config = dict(
    experts_per_token=3,
    router_score='softmax',
    balance_loss=0.0029,
    router_bias=True,
    lr_router=0.000725,
    vocab_size=14032,
    tie_embeddings=False,
    init='normal',
    init_std_up=0.0334,
    init_std_down=0.0,
    init_mimetic=0.5,
    lr=0.00151,
    warmup_steps=472,
    decay_shape='sqrt',
    dataset='wikipedia_en',
)
Below are experts of layer 2 (counted from 0) of a mixture-of-experts language model. Rows are named router (the router's row for the expert), down (a neuron's output weights, with its number) and show model dimensions 0-55. Each number is 128 + 32 x the weight over its row's rms, rounded and kept within 0 to 255.
After each expert's rows: "comes before" lists some tokens at least twice as common just after its tokens as in all text. This comes from a sample of Wikipedia text that the model never trained on. Tokens count by the router's weight.

# expert 14
router [160 205  71 117 148 119 133 112 153 103 123 129  58 114  92 148  73 113 190 115 145 108 111 193  89 117 182 141 120 157 127 159 149 156  81 104 122 167 125 169 138 137 173 119 142 124 133 141 158  91 142 150  98 120 104 138]
down0 [114  73 104 135 101 130 104 147 114 179 185  98 152  91 172 139 187 142 144  96 192  90 123 153 102 144 133  89  80 158  63 121 134 160 162 159 150 137  98  75 131  58 148  65 181 134 126 135 103  73 171 172 110 114 175  85]
down1 [110 131 120 110 114 167 119  91 132  96 102  97 161 139 155 132  84 126 124 108  26 128 150  50 147 105 135 120 130 118 123 109 151 131 114 139 155 129 180 139 136 112 155 152 136 147  50 129  84 126 134 147 167 152 104  64]
down2 [157 156 159 115 138 123 135 126 151 152 173 149 172 132 172 110 186 129 140 155 130 131 113 107 162  58 126 150 165 136 123 123  75 144 136 126 131 128 115 137 129 113 196 151  88  73 113 117 120 118  96 129 133 177  34  93]
down3 [107 136 108 157 122 121 225 132 108 156 194 102 123 117 156  78 139 105  87  77 186 133 149 120 131 116 130 135 127 125 130 132  91 136 113 154  89  91  73 124 109 126 170 138 105 132  72 128 112 135 107 152 177 169 139 122]
down4 [183 118 141 139 145  99 154 149  89 134 156  78 106 187  99  97 139 149 124 110 192 109 136 140 116 148 140 123  82 122  98 144  89  99 123 146 140 155 149 152  91 132 152 162 128  83  89 105 127  99 139 153 101 194 137 197]
down5 [159 128 126 134 143 129 130 147 143 117 143 103  94 132 133 121 155 108 122 133 111 152 145 104 121 145  86  73 103 130 106 140 148 143 134 127  42 122 124 182  95 117 150 118 145 167 154 171 145 114  87 125 120 126  82 115]
down6 [112  73 156 127  91 146 139 199 110 124  71 137 110 144 106 148 144 164 158 115  46 144 114 105 121 125 115 103 118 186 116 124 179 167  70 153 123  90 183 161 116 174 139 153 124 155  92 120  75 132 179  83 121  89  99 104]
down7 [161 143 108 118 149 204 112 148 121 109 134 129 110  98 125  89  67 144 150 189  62 158 153 114 148 121 144  66 107 163  81 130  87 127 155 120 102 137 132 125 156 133 180  91 170  70 137 161 107 170 162  49 105 124  58 104]
down8 [ 84  75 170 101 146 109 106  86 130 118 112 146 209 158 178  82 135 141 170  95 118 107 158  56 114 107  89 130 126 132  97 144 109 147 118 195 162  71 120 185 147 121 153 198  66 126  77 143 103 141 107 119 123 158 117 130]
down9 [176  73 174 159 105 109 113 110 155 105 121 135 125 139 160 158 138 104 108 145 122  99 124  47  79 156 163 135 102 135 144 120 102 125  97 153 127 156 139 189 124 136 180 169 141  87 115 136 137 125  86 163 163 119  74  66]
down10 [102  54 170 107 100 143 128 132 112 116 125 102 122  79 143 175 177  58 111 105 124 106 126 148  76 120 103 150 103 165 131  78  46 120 114 182 140 150 124 138 143 129  92  95 172 117 105 133 126 140 106 160 159 148 115 135]
down11 [124  59 127  95 122  95 127 136 114 135 107 133 181 135 103 100 194  61 105 170  97 135 186  89  94 117  99 115 128 132 143 113 174 100 117 155  91 112 107 128 136  84 114 110 111  71 118  92 130 174 111 116 118 177 132  99]
down12 [154 129  49 150 134 142 118 139 102 152  74 115 131 154 118 143 123 103  75 132 156 183 100  47 124  94  99 188 125 129 141 105 215 141 120 166  28 142 181 140  91 159 128 133 108 133 130 180 112 171 105 137 133  74 146 162]
down13 [201 149  91 138  62 179 134 177 114 143  85  82 201  90  89 166 136  94 172 134 165 138 155 183 153  66 150  84 128  73 151 127 121 149 152 118 135 102 159  84 165 154 183 123 174 144 116 219 162 122 161 101 173 106 143  98]
comes before: "| ", "==", "The", "===", "|", "="

# expert 32
router [126 141  89 123 138 109 165  94 144 112 118 157  86 126 115 121 137 103 136 134 140  89 101 153  44 178 215 167 121 148  70 135 150 102 129  70 189 130 137 122 113 147 142 144  28 154 166  86 154 134 133 134 119 128 116 140]
down0 [ 74 143 115 135 133  98 187  82 203 163 137 141 174 126  99 140 204 121 122  80  86 144 151 133  98 123 103  97 134  88 140  87 151 167 105 137 111  89 100 139 175 144  81  62 117 116 173 156  44  97 118  70  74 122 124 105]
down1 [149  71  78 124 132 115 131 107 151 119 152 132 132 104 157  80 151 102 120 120 187 137 170 156 120 102 144 105 110 124 101  68  80 110 155 177 145 163 117  89 165  63 151 171 157 138 105 182 176 180 108  91 123 165 118  80]
down2 [171 129 123 145 167 197  86 125 139 149 146 100 162 131 125 102 205 141 124 120 102  94 104 129 128 132 121 109 112  66 105 130 155 132 133 175  99  47 149 148 164 147 156 186 126  96 108 169 124  91  97 133 168 181 212 166]
down3 [ 79 109 142 120 109  98 129 186 139  64 124 114 167 123 186 153 131 141 136 103 105 178 158 227 176 107 124 162 159 138 163 101 146  97 153 183 160 134 102 140 168 115  94  98 125 182 116 101 137 174 141 144 141 163 136 122]
down4 [161  84 104 131 130  87 160 146 144 137 136 146 157  91 126 101 113 143 132 103 149  80 129   0 148 117 101 108 137  94 155  69 123 127 128 133 167  63 135 126 133 116 133 189  99 105 124  64  89  95 161 128 113 157 147 148]
down5 [133 149 129 116 151 118 141  61 158 113 155 169  95  98 145  53 104 165 125 122 124 178 120 142 141 135 100 177 132 150  51 110 133 160 143 175 141 163 135 103 112 116 136 118  90 180 136 110 156 171  70  84 117 144 106 169]
down6 [112  92 115 132 121 148 122  76  92 111 180 163 130 149 166 109  99  65 106 147 109 124 135 151 139 137  47 126 141 128 141 123 137 106  84 135 146 119 118  75 149 110 122  58  82 100 142 143 148 104 105 144  93  95 158  60]
down7 [101 120 122 169 118 160 143 121 107 114 149 122 150 120  89 114 101 110 110 165  78 123 124 121 128  70 159  69 120 106 143 108 193 128 169 204 122 148 201 179 163 163  97 108 142 141 156 134 123 173  60 127 135 126 118  66]
down8 [182 143 171 141 142 135 102 148 185 113 188 137 137 107  83 103 171 130  69 178 149 115 126 101  76 131 152 166 153 152 121 139 117  90 103  92 119 133 155  93  64 109 107  84 100 136 114 192 128 184  61 177 163  57 121 170]
down9 [ 65 189 167  76 105  44 166 137 153 133 158 131 157 142 141  87 109 151  45 116  89 174 137 139 146 104  77 104 134 167 120  86 155 104  93 195 166 121 130 107 152 143 125 134 140  81  98 143  98 129 106 146 136 149 172 109]
down10 [174 124 134 150 139  91  95 158 115  84 131   0 106 133  86 122 121 161 132  94 145 103  80 118 103 105 142 136 148 128 112  54 135  81 124 151 168 160 104  95 141  83 155 100 145 135 125 158 108 123 132 189 120 126 168 131]
down11 [ 35 131 131 147 189 103 112 107 103 126 113 158 119 142  88 154 132  84 127 112 127 126 125 174 119 113 119 161 143 147  99  98 103 109 156 146 121 127 147 136  92 169 136 112 130 137  87 179 109 147 119 131  88 219  94  70]
down12 [116  97 123  84 126 113 137 126 149 199 147 108 150  79 179 100 151 112 112 129 108  61 149 141 135 130 115 152 103 180 164  76  54 126 162 176 162 145 149 149 128 137  76 117 174  94  98 164 122 137  92  79  88 142  96  97]
down13 [133  93  97 150 187 151  95 154 122 110 137  74 117 136  87 188 192  63 158 122 134 141 114  40 164 141 212  97 135 107 125 114  82 139 154  93  82  79 109 163  80 122 170 148 125 135 111  60 110  99 142 103 123  88 111 173]
comes before: " | ", "; ", "–", ")", ".", " |"

# expert 4
router [128 170  45 115 165  73 145 116 150 124  83 134 103  92  92 145 125 123 125 169 139 117 104 117  97 167 139 130 133 130  86 197 167  85 104 101 161 130 215  99 128 192 128 140  40 133 121  74 143 116 129 133 124 120 194 150]
down0 [ 99 159 149  89  95 126 111 163 152 150 124 102 149 140 115 178 189 134 150 112  90 102 122 124 193  96 127 168 110 108 183 122 167 120 120 121 105 152 109 113  97 141 113  86 151  78  98 178 157 165  71 121 129 110 124 137]
down1 [ 69 111 189 113 114 139 136 140 172 157 186 163 141 134 114 177 147 117 131 114 102 120 122 165 118 166  91 112 120 126 145 133 125 152 129 154  83 100 103 136 106  70 128 130 142  84 120 109  83 169 106 134 164 131 114  62]
down2 [183  95 123 142  82  82 156 157 166  87 129 105 132  95 154 141 149 101 127 155  94  90 138 148 123 124 170 142 130 110 173 108  88  88  98 136 130  92 134  75 113  84 142 177 131 149  98 144  90 112  85  98 103  90 115 162]
down3 [160 113 131 121 105 134  90 107 162 158 111 132 188 139 126  77  87 145 147 148  98 143 118 146 112  65 109 127 155  90 131 102 112 142 142 118 134 106 144 129 172  93 101  81 159 105 122 169 136 184 161 153  84 114 150 101]
down4 [ 61 122 123 106 161 146 144 142 163 101 104 113  98 123 130 110 169 132 184 165 106 149 124 186  89 114 118 129 154 148 191 135  97 167 141 122 127  98 191 142 146 113 132  97 181 102 117 180 101 138 181 212 109  87 136  18]
down5 [ 92 119  94  88 131 101 106 108 139 108 164 119 130 143  65 142 130 168 110  58 135 142 108 163 121 131 142 110 143 205 130 197 125 153 135 170 117 190 148  97  88  86 117 163 105 133 110 124  93 131 118 150 137 146 175  98]
down6 [154  84 142 110  88 139 153 188 139 174 138 180 131 179 132 137 141  49 114 169  98 198 178 142 112  79 186  95 136 111 160 148  34 106  44 117 102  82 118 163  79 121 170  95  99 134 137 120  89 121  96 110 106 122 126 148]
down7 [ 80 161 167 131 145 163  74  85 151 177 139  84 188 182  85 174 162 168 124  87 108 115 138 184 115 138 116  55 139  96 130 149  80 164 105 128 144 130 112 164 118  57  62 195 173 126 145 142  11 136 103 155 152 143 110 109]
down8 [146 155 118 168 125 138 168 131 139  81 176 124 107  67  78 151 118 123 187 111 165 115 141 149 155 103 123 160 129 179 147 124  95 172 109 110 142 133  86 130 109 109 150  92 176 178 189 182  71 100 114 129 110 142 133 143]
down9 [141 109 101 135  69 130 198 160 126 138  83 108 167  73 142 143 123  89 129  86 113 127 180 116 103 137 179  75  64 107  87 129 180 128  98 104 163 171 174  48 147  97 153  66 123  97 138 126 106 152 114 127 134 127 138 120]
down10 [118  86 114 133 142 143 135 196 118 160 133 132 173 120 143 135  88 149 142 123 115 144 162 157 127  86 116 100 140 117 143 138 121 205  96  73 119 146 144 101  91  54 163 121 114 151 226 188 101 155 124 173 217  99 159 119]
down11 [ 92  86  78 159  92  82 162 123  57 114 142 126 111 150 153 123 170 102 156 131 147 155 110  85 227 162 150  78 155 152  91 120 157  88 175  96  86 127  69 100 166  97 102 108 189 120  95 141 165 138  78 153 139 130  99 110]
down12 [147 200 127 131 105 125 110 167 164 114 127 117 127 147 106 134 135 176  72  57  75 156 168 151 129 129 119  84 119 101 144  93 140 138 107 165 183 108 105  98 145  75 187 131 124  80 119  68 204 154  74 118 165 108 115  94]
down13 [ 93  70 167  95 108 101 170 134  95 106 162 162 151  96 173 160 213 166 133 113 167 160 123 138 183 147  84 127 103 131 127 109  85 137 144 149  64 129 122 109 104 123 139 189 192  93 136 117  80  97 120 134  49 171 148 164]
comes before: "\n\n", " The", " He", " In ", " In", " It"

# expert 50
router [119 188  71 121 125 117 151 110 139 121  86 164 127 115 125 152  92 166 133 161 109  76 123 137  85 189 197 150 122 123  65 202 144  71 131  84 151 132 150  85 111 157 151 154  35 149 118  76 187 137 130 106  83 139 169 147]
down0 [109 120 115 130 129 160 141  94  94 104 187 133 217 136  50 154 135 149 123 156 151 155 140 157  94 114 174 155 190  69 122 134 126 156 162 123  68 119 134  72 134  97 114 158 150  96 100 144 121  92 123 124 130 137  89 158]
down1 [107  82  93 169 131 136 136  97 180 160 188 167 142 170 191  76 123 105 144 126 101  98 117  69 122  77  89 108 198 166 129 137 153 135  91 175 122  94 117 115  93  98  67 107 113 123 128 150 124 104 158 146 204 111 131  77]
down2 [ 99 148 152 123 120 138  69 146 129  71 167  95 151  82 138 174 135  94 162 129 133  84  94 124 176 127 128 148 132 111 149 112 151 112 114 128 146 145 116 125  97 183  98 177 165 128 154 142 127 204 139  90 104 131 180 115]
down3 [123 129 113 128 143  73 107 162 131  86 101 108 138 163  68 157 140 136 195 159 156 145 113 144 107  76 106 116 127 131  53 124 159 123 123 115 177 121 182 127 152 109  13 161  90 172 141  91 140 128  86 105 124 145 181  78]
down4 [210 133  86 170 124 103 152  96  92 151 114 132  80 152 102 128 122 204 115 120 119 138 115  55 119 154 169  69 130 141 160 161  86 107 119 135  89  94 171 165  99 119  87 131 164  93  72  94 119 123 158 123 146  65 106 163]
down5 [ 53 126 156 143 117 184 132 112 109 180 149 147 102  79 109 132 144 107 112  85 226  85 132  98 121 127 123 136 169 147 103  91 178 138 163  99 169 106  84  93  84 117 178 168 201 156 105 171 121 124 162 111 142  91 105 104]
down6 [122 120 111 160 114 102 110 123 159 117 148 102 134 102  73  89 135 139 172 117 140 143 148 103 118 123 166  86  79 113 114  99  93  66 151 143 138 188 114 125 128 120 111 122 129 162  89 136  87 130 117 133 113 132 152 110]
down7 [136 121 123  66  93 187  98 167 118 142 198  94 131 141 152 130  97 142  52 156 137 107  94 136 155 141 105  70 138 137 158  81 186 127 196 120 111  89 127 117 168  96 123 108 126 172  83 153 149 132 147  93 148 153 141 127]
down8 [140 107 104  71 113 142  88 112 208 116  95 131 123  57 129  66  77 106 193  95 156 199 155 141 100  56 106  93 168 139 158  93 145 170 118 190  89  96 134 109 159 116 176 159 138 213  94 119  94 111 160 127 111 105 123 141]
down9 [162 199 100 142 103 102 179 136 120 107 170 130  85 104  72 143  98 185 157 132 126 112 145 130 121 127 186  96 127 112 100 183 143 110 123 101 118 151 119 140 102 141 115 127 148 175 132 117 217 140 149 112  90 192 159 172]
down10 [146 160  90 116 116 118  98 146  66 105 130 154 143 141 144 116 125 128 126 181 128 185 102  52 169  61  89 169 168 176 139 106 118 125 217 152 128 127 100 132 148  76 126 173 119  75  86 167 118 161 168  59 115 184  80 108]
down11 [136 147 149 147 132 128  77 158  61  65 105 106 170  95 127  91  59 131 105 116 130  28  82 110  92 117 151 124  98 160 102  49 147 125 175 110 135 160  92  62 128 129 217 140 185 148 109 118 165 129 109 112  89 174 103 158]
down12 [140 145 119 123 138  82 133 114 131  88 169 139 133 100 149  55 110  97 123 129 141 132 146 130 157  97 157  60 156 133 130 134  61 114 148 104  55 171  86 136 191 121 192 144 136 108  92 178  79 159 107 124 114  89 102  93]
down13 [134  97  65 113 115 147  75 107 154 132  99 138 109 136 106 150 156  80 167  72 119 105 128  53 172 141 144 102  81  57 106 185 123 105 117 115 145 104 170 151 103 104 136 101 126 166 142 128 127 132 151 106 132 148 151 156]
comes before: "\n", " | ", " |", ".", ")", "\n\n"

# expert 12
router [144 153 102 129 157 141 192 119 147 116 126 117 117 133  97 107  87 109 114 148 144  53  91 125 111 193 209 118  88 157  91 233 135  83 113  72 154 170 113 103  98 130 121 132  34 130 120  79 150 125 145  99  91  95 177 125]
down0 [121  99 139 166  71 133 160 137  68 150 133 143 125 146 123 182  88 123  85  76 117 104 125  91 142  92 162 102 133 172 103 110 134 127 168  91 151 171 109 150 141 138 104 132 130 154  97  92 106 129 149 154 177 159 117 159]
down1 [167 115 115 171  92 134 143 184 211 164  25 144 113  64 123 200 152 150 107 130 131 166 157 155  85 130 108  89  95 145 156 114 101 145 116  90 101 141 143 138 159 139 140 124 150 123 203 177 166 199 194  83 135 202 129 138]
down2 [139 132  94 106 130 142 109 159 137  94  89 124 121 141 134 140 126 144 125 109 165 155 157 197 118 153  57 144 132 118 154 178 140  74  92 108 151 110 131  84 141 164 144 168 117 125 141 121 168 129  95 156 133 169  79 110]
down3 [129 109 141  78 106 152 222 159 120 154 168 130  95  92  99 113  86 144 112 116 123 145  82 155 132  74  91 116 139 126 185 154 162 139 116 160 111  67 124 141 141  75 140 101  96 148 125 129 130 149 171  75 110 125 148  98]
down4 [113 138 142 104 164 156 159  72 135 157 117 131 129 129 130  61 105 125 102 132 171  96 106 122 141 127 123 121 156 113 128 171 112 109 179 145 157 170 137 171 149 152  93  71 116  89  99 154 164 128  88  67 134 159 132 118]
down5 [191 183  99 162 116 151 178 168 141 183 135  60 161 149  64  83 126 187  73 157 151 119  94 122 118  99 177 138 126 129 118 176 120 116 153 124 115 101 125 127 156 121 123 130 161 108 118 168  68 132 172  86 136 100 129 102]
down6 [123  55 136 106 141 159 169 139 125 135 113 132 167 192 106 132 144 118 127 113 108 137 155 106  99 104 111 130 139 122 123 133  99 176 109 139  89 129 162  74 118 107 117 135 159  84 101 122 135 147 133  99 108 117 115 114]
down7 [ 99 125  79 123 119 125 153 171 159 131 136 171 165 143 128  66 143 163 135 119 133 144 164 134 130 101 127 108 146 120 150 118 151 141 171 125 147 116  81  78 140 116 147 147 115 144 122 105 142 142 123  73 147 175 138 111]
down8 [204 116 114 150  98 144 171 170  71  95  79 131 135  61 167 122 200 149 139 110 138 110 155 154  84 157  91 111  89 166 152 108  88 202 155 108 145 108 147 162 157 155 158 130 153 159  88  73  99 107 144  91 166 115 166 117]
down9 [178  63 127 137 112 132 141 161 133 139  88 133 142 168 150 134 156 115 120 181  90 144 140 127 115 139 144 100 198 199 133 114 113 180 101 117 141 106 173 177 162 108 138 144  86 133  81 150  67  98 119  74 161 161 147 112]
down10 [ 93 140  97 115 105 137  95 106 132 103  96 135 125 100 147 148  99 122 137  88 124 135 207  48 110 127 121  64 101 115 173 172 202 169 117 142  99 170 124  95  96 102 124 136 118 132 129  86 131 154  88 165 146 140 129 104]
down11 [116  76 154 138  60 141 192 103 110 124 184 131  77 103 106 100  63 123  72 111 214 179 105  98 216 121 200 121 144 138 208 111 132  93 119  78 123 150 149 120 130  80 192  92 136 136  90 109 124 122 164 187 139 128  89 119]
down12 [103 134  72 146 143 129 150 110 159 152  81 177 112 146 153  81 121 121  65 142 118 241 124 141  96 126 128  94 103 174 152  96 145 103 153 110 157 128 171 148 115 134  95 153 104 119 129 102 131 139 138 122 114 121 113 134]
down13 [164  95 118 144 133 153 136 120 131 145  91 127 134 130 135 117 115 111 153 110 139 166 189  89  90 213 133 113 158 176 101 150 134 183 100 144 147  98 127 162 113  86 122 180  64 151 124 148 140 140 118 108 146 175 125 193]
comes before: "\n", "2", "1", "0", " | ", " |"

# expert 18
router [188 178 104 135 150 134 120 111 143 106 110 148  78 102  78 148 106 154 147  85 119  96  55 131  84 138 151 141  74 132 107 135 188 116  96  59 188 123 152  95 115 142 171 128  58 142 146  87 134  89 106 129 142  97 151 146]
down0 [133 118  88 102 115 116 105 171 128 105  85  92 102 159  92 135 145 110 108 124 160 171 127  59 104  67 166 192 216  75 147  89 120  99 119 119 141 113 121  78  87 121 156 155 112 135 107 163 100 145 153 149 125 126 127 152]
down1 [134 107  86  54 156 129 122 167 134  91 166 107 170 128 147 141 164 168  61 159  98 127 133 190 123 109 159 197 128 114 122 133 116 124  90 130  75  94 170  73  84 151 143 150 121 149 143 128 110 104 118 185 123 126 137 170]
down2 [119  87  94 196 128 111 171 141  27 140 109 129 127 163 162 138 123 148  57 148 143 168 155 131 165 131 144 131 150 129 129 132  93 113 114 145 119 131 181 141 175 158 110 111 145 138  76 136 107  70  91 189 140 184 186 159]
down3 [103 128 168  92 111 133 134  88 132 149 142 151 177 177 127 148 157 105 122 153 141 160 117 133  94  72  56 187  32 146 173 124 122 145 129 158  67 116 161 112  67 145 153  57 129 127 120 142 134 138 164 185 148 116 119  63]
down4 [136 146 182  84  86  91 125 158 171  64 133 195 137 154  69 124 125 153 156  86 153 100 124  77 147 155 118 147 102 138 157  12 152 149  86 148 106 120 178 152 133 140 188 162 155  63  53 193 118 180  96 138 142  65 145 129]
down5 [ 62 119 150 193 133 158 146 111  90 157 125 121 187 188 185 151 171 134  74 150 110  91  93 155 143 145 102  76 131 115  69 135 101  64 141 125 121  85 154 174 110 155 136 100 103 140 112 132 147 143 183  94  95 144 152 112]
down6 [115 143 114 137 119 153 106 142 131 118 133 134 138 130 126 173 146 157 118 117 129 125 145 120 115  80 143 165 165  96 105 132 162 126 126 176  95  86 149  61 129 153 150 201 148 112  92 118  95  98  42 118 111 121 131 222]
down7 [ 74 149 180 141 117 161  82  98 124 152  79 135 198 165 112  81 128 148  61 184  94 136 130 126 189 145 117 139 186 155  97 201 131 191 102 166 149 188 196 161 178 168 107  75 166 131 119 117 100  99  93 123 122 110 194 104]
down8 [ 90 123 128 172 145 162  66 159 132 117 117 150 125 126 169 169 103 147 143 138  93  67 122 118 125 120 112 164 103 164 206 167 136 128 165 170 175  76  86 164 127  93 141 155 148 184  97  86 151 105 151 142 150 116 183 136]
down9 [126  98 161 133 189  89 221 152 108 165  68 172 143 127 149 170 144  94  81 143 133 135 148  55 155 172 156 134  47 130 141  71 102  94 153 136  49 131 150 132 132 103 146 139  95  96 165 135  92 136 131 108 160 207 159 155]
down10 [166  79 146 126 167 140  67 144 101 124 164 153 186 117  97 141 110 156 148  94 104 161 102 151  52  97 122 200 132 141 140 119 115  89 150 193  84  91 102 141  87 143 174 149 132 155 118  81 105 150 145 195 103 135  98 166]
down11 [135  71 136 157 104  89 124 101 141 122 158 114 108 125 177 156 122 135 109 170 167 140 144 120 148 147  84 153 165 159 126  74 105  91 129  76  59  84 133 177 129 119 108 126 206 120 145 146  85 136 105 128  69 102  68  77]
down12 [122 173 121 185  83 139 172 126 149 150  80 120 159  90 126 155 160 176 126 168 146 116 119 131 152 142 111 131  67 106 188 150 100 201 154  93 127 166 118 106 108 137 120 157 104 100 167 153  90 199  92 110 142  89 157 127]
down13 [109 122 129  84 101 132 145 109 142 137 168 107  71 138 123 148 115 139 209  92 102 109 145 116 187 134 118 103 108 191 163 124 127 165 186 172 116  89 110 149 131 138 131 167 148 155  38 112 137 145 122 100 152 143 143 135]
comes before: "1", "2", "0", "3", "4", "6"

# expert 37
router [158 188  91 114 168 127  89  95 202 113  60 131  73  76  94 130  99 149 135  97 114 126 105 159  93 112 149 145 130 148 110 171 146 106 125  91 146 132 119 179 125 134 195 153 102 169 157 141 180  88  80 143 102 103 146 175]
down0 [107 152 156 136 140 133 110 171  93 171 156  82 149 194  98 113 149 128 118  95 155 219 148 144  97 183 106 122 118  95 129  93 142 158 211 135 136 160  78 126 150 126 102 118 167 134 127 149 162  95 156 143 131 108  97  78]
down1 [130 129 140 146 127 161 106 176 155 155  33 157 155 135 116 119 167 123  55 141  54 134 184 143 145 106 128 143 126 203 145 100 132 135 113 147 137 134 147 123 166 101 143 103 148 177 135 130 113 135 160 129 106 144 103  88]
down2 [ 89 161 125 165  90 139 128 136 181  98 149  92 146 162 162  99 104 134  97  91 108 103 169 161 152  83 120 107 168 118 113 153  83 149  93 157 164 101 131 115 128 123 133 167 110 102  82 157 107 104 174  75  91 168 147 129]
down3 [148 108  83 162  68 151 166 164 142 143 149 169 158  86  92 153 127  77 152 103 104 104 153 133 112 127 113 146 111 114  67 125  78 135 139 147 141 146 110 105 138  87 113 155 139 153 138 174  70 160 132  84 154 142 144 161]
down4 [133  95 100 103 134 127  86 150 134  72 120 153 116 139 133  91 158  83 107  64 144 171 191  98 171 133 146 179 100 107 170 118  91 124 105 122  94 151  62  98 103 152 100 122 134 136 122 184 156 128 123 128 110 156 107  86]
down5 [168 117 174 141 141 135  74 147 114  64 149 151 138 144  61 187 123 101 162  85 126 120 177 183 135 134  90 130 107  94  87 114 131 111 190 121 122  75 111 132 119  79 138 131 121 109 106 159 123  96  88 132 101 149 120 134]
down6 [110 127 144 117 120 146 162 174  90  98 139 115 108 176 197 166  67  79 152 155 144 124 117 107 125 141 132 120 144 105  77 127  89  99 172 156 139 128 129 104 125 166 105 128  91 122 130 103 133 111 102 104 202 133 117 110]
down7 [146  71 100 141 125 159 167 159  99  98  89 152 100 108 142 218 105 114 187 123 163  90  87 131  52 137 110 147 103 146 141 175 103 107 117 124  76 104 109  79 110 177 131 105 137 169 178  94 118 100 111 155 112  86 151 131]
down8 [160 113 216 107 108 124 182 113 101 113 157 125 146 172 104 156 126 119 110 111 102  68 102 115 158 101 155 100 132 147 115 117 138  67 118 158 112 104  96 132 121 222 116 142 125  65 106  88 118  64 123 123 117 164  83 179]
down9 [108 162 148  95 150 159 150  86 148 127 141 126 176 118 100 161 151 116 141 119  54 117 154 100 142 134  91 111 166 132  85  95 131 167 160 182 111 158 141 156 149 102 143 149 114  93  65 119 149 141 128  13 154 144 111  87]
down10 [137  86 135 122 140 136 150 165 107  93 228 102 175 158 144  89 120 152  77  91 176 151 164 208 160 110  97 192 104 135 143  68 134 144 133 179 130 148  97 127 113  97 161 158 100 106  70 105 122 115 136 167  63 153 145 151]
down11 [154  85  94 129 117  81 143 144 158 134 102  65 132 113 132 102 107  93 126  98 169  99 142 171 120  96 143  93 142 102 153 144 124 164  78 161 132 110 148  96 102 140 122 160 159 105 121 195 116 118 143  76  85 150 128 104]
down12 [168 132 190 115 120 130 122 118 131 106 168  70 108 138 119 111  79  74 142  89 148 108 161 136  81 110 140  95 140  97 136 141 106 153 107 111 132 121 126 148  90  86 154 106 170 122 124 164 118 132 152  81  77 148 113 113]
down13 [112 137 159 155  84 126 170 149  98 133 172 116 126 131 138 156 160 109 142 122 111  85 135  86 113 186 182  87 215 166 108 148 167 145 114 137 101 161 233 111 114  64  97 129 146 130 121 121  67 161 112 173 130 152 116 140]
comes before: "| ", "The", "-", "|", "- ", "==="

# expert 54
router [153 186  58 133 152  89 155 137 151 111  76 145 116  60 139 123  75 153 116 145 124 101  94 118  84 159 175 134  87 139  92 177 139  92  96  47 154 153 170 140 133 131 209 126 118 149 173 121 144  73 140 116 112 134 155 145]
down0 [144 115 173 136 149 103 141 110 145 156 152 150 129 202 143 191 120 130  85 147  96 148  84  74 117 153 109 174  90 165 124 135 163 138 149 109 177 127 126 190 141  90  29 107 125 101 113  92  99 181 119  86 116 159 131 113]
down1 [161 123 118 151 141 120 131 157 159 117 124 134 192  99 217 190 123 122 175 153 148 132 125 188 115 148 155 123 138 155 127  93 154 153 167 121 100 191 105 124 127 132 113 192 129 105  45  95  89  98 153  85 135 113 134 184]
down2 [ 81 152 146 138  96 163 182  77 122 108 128 186 120  85 165 152 115 156 142 130 165 147  89 151 178 122 114  97  71 136 101 106 145 143 154 158 207 173 130 184  85 106 173 104 177 114 157 144 125 124 111 117 152 187 112 138]
down3 [ 92 180 179 135 158 171 105 140 109 153 176  96 160 176  69 150 104 160  91 111 129 104 122 106 108  91 156  98 112 131  79 146 156 133 173 134  70 181  78 177  98 132  94  78 175 151 129 155 176 136 118 120 168 183 130 122]
down4 [115 152 104  80 154 164 127 157  59 165 107 162 120  88  99 150 130  79  88 157 164 132 112 189 141 108  84 126 125 112 100 143 158  83  90  96  77 105  98 116 134 112 161  93  93 146 110 152 101 110 120 157  42 149 141 215]
down5 [124 115 110 130 130 150 140 187 128 134 135 141 144 124 123 144 124 195 113  86 105 153 109  80 152  60  82 160 148 168 107 110 174 166 152 163  88  99 138  83 166  70 121 135 163 151  93 191 118 115 146 108  95 174 105 172]
down6 [151 150 116 127 132  99 136 104 134  84  77  82 170 179 105 102 142 130 100 106 119 119 131 134 171 144 107 122 153 162 165 162 207  44 116 196 119 185 120  53  72  70 111 197  99 119  76  99 148 131 139 149 197 104 165 149]
down7 [158 145 144 157 112 116  43 171 116 152 130 122 135 198 115 186 117  86 143 123  65 106 143  84 149 149 126 128 126 114  71 169  86 124 114 129 130  67 171 131 122  65  89 184 157  83  84 157  96 115 151 148 152 139 115 153]
down8 [119 102 183 153 136 103  94  84 107  96 109 106 122  99 128 187 123 169 137 144  97 142 119 110 128 130 144 142  72 166 126 142  71 150 119 152  91 121 172 200 125  69 111  57 120 115 152 121 150 154 143 116 101 115  47 108]
down9 [100 168 148 104 103 119 138 166 120 105 108 215  91 116 119 176  88 129 160 114 128 119 129 154 137 140 102 148 136 122 152 190 167  99 117 148  88  88 113  88 127 103 139 207 150 110 144 211 117  92 178 121 125 135 151 135]
down10 [150 120  99  97 107 113 105 136 137  98 127 161 105 115 171 135 109 177 148 103 140 155 136 125 133  71 101  99 120 147 105 141 159 142 118 120 164 114 136 130 128 121 138 103  90 100 169 175 146  92 140 133 152 142  88 155]
down11 [ 88 114 178  95 125 152  67 132 153 134 117 195 129 113 184  92 150 145  81 153  43 152 153 129 133 113 100 130 126  85 194 136 111 153 150 188 142  56 105  96 113  82 156 139 147 100 115  94 157 128 136 107 159 155 131 119]
down12 [145  88  67 137 162 146 163 170   1 188  68 113 115 152 132 141  85 151 153  72 134 133  86  91  96 177 168 150 124 174 101 118 120 143 136 136 126 110  94  82  67 110 109 158 117 136 113 120  98  79 125 135 116 170 162 160]
down13 [158 137  55 128 106 124 148 176  92 149 177 136  91 161 156 181  86 129 105  93 119 168 148  68 182 102 148 162 147 124  84 153 128 134 128 139 119 192 141  88 120 124 146  97  83 146 161 136 137  58 130 138  77 155 164 119]
comes before: "\n", "0", "\n\n", " |", "6", "3"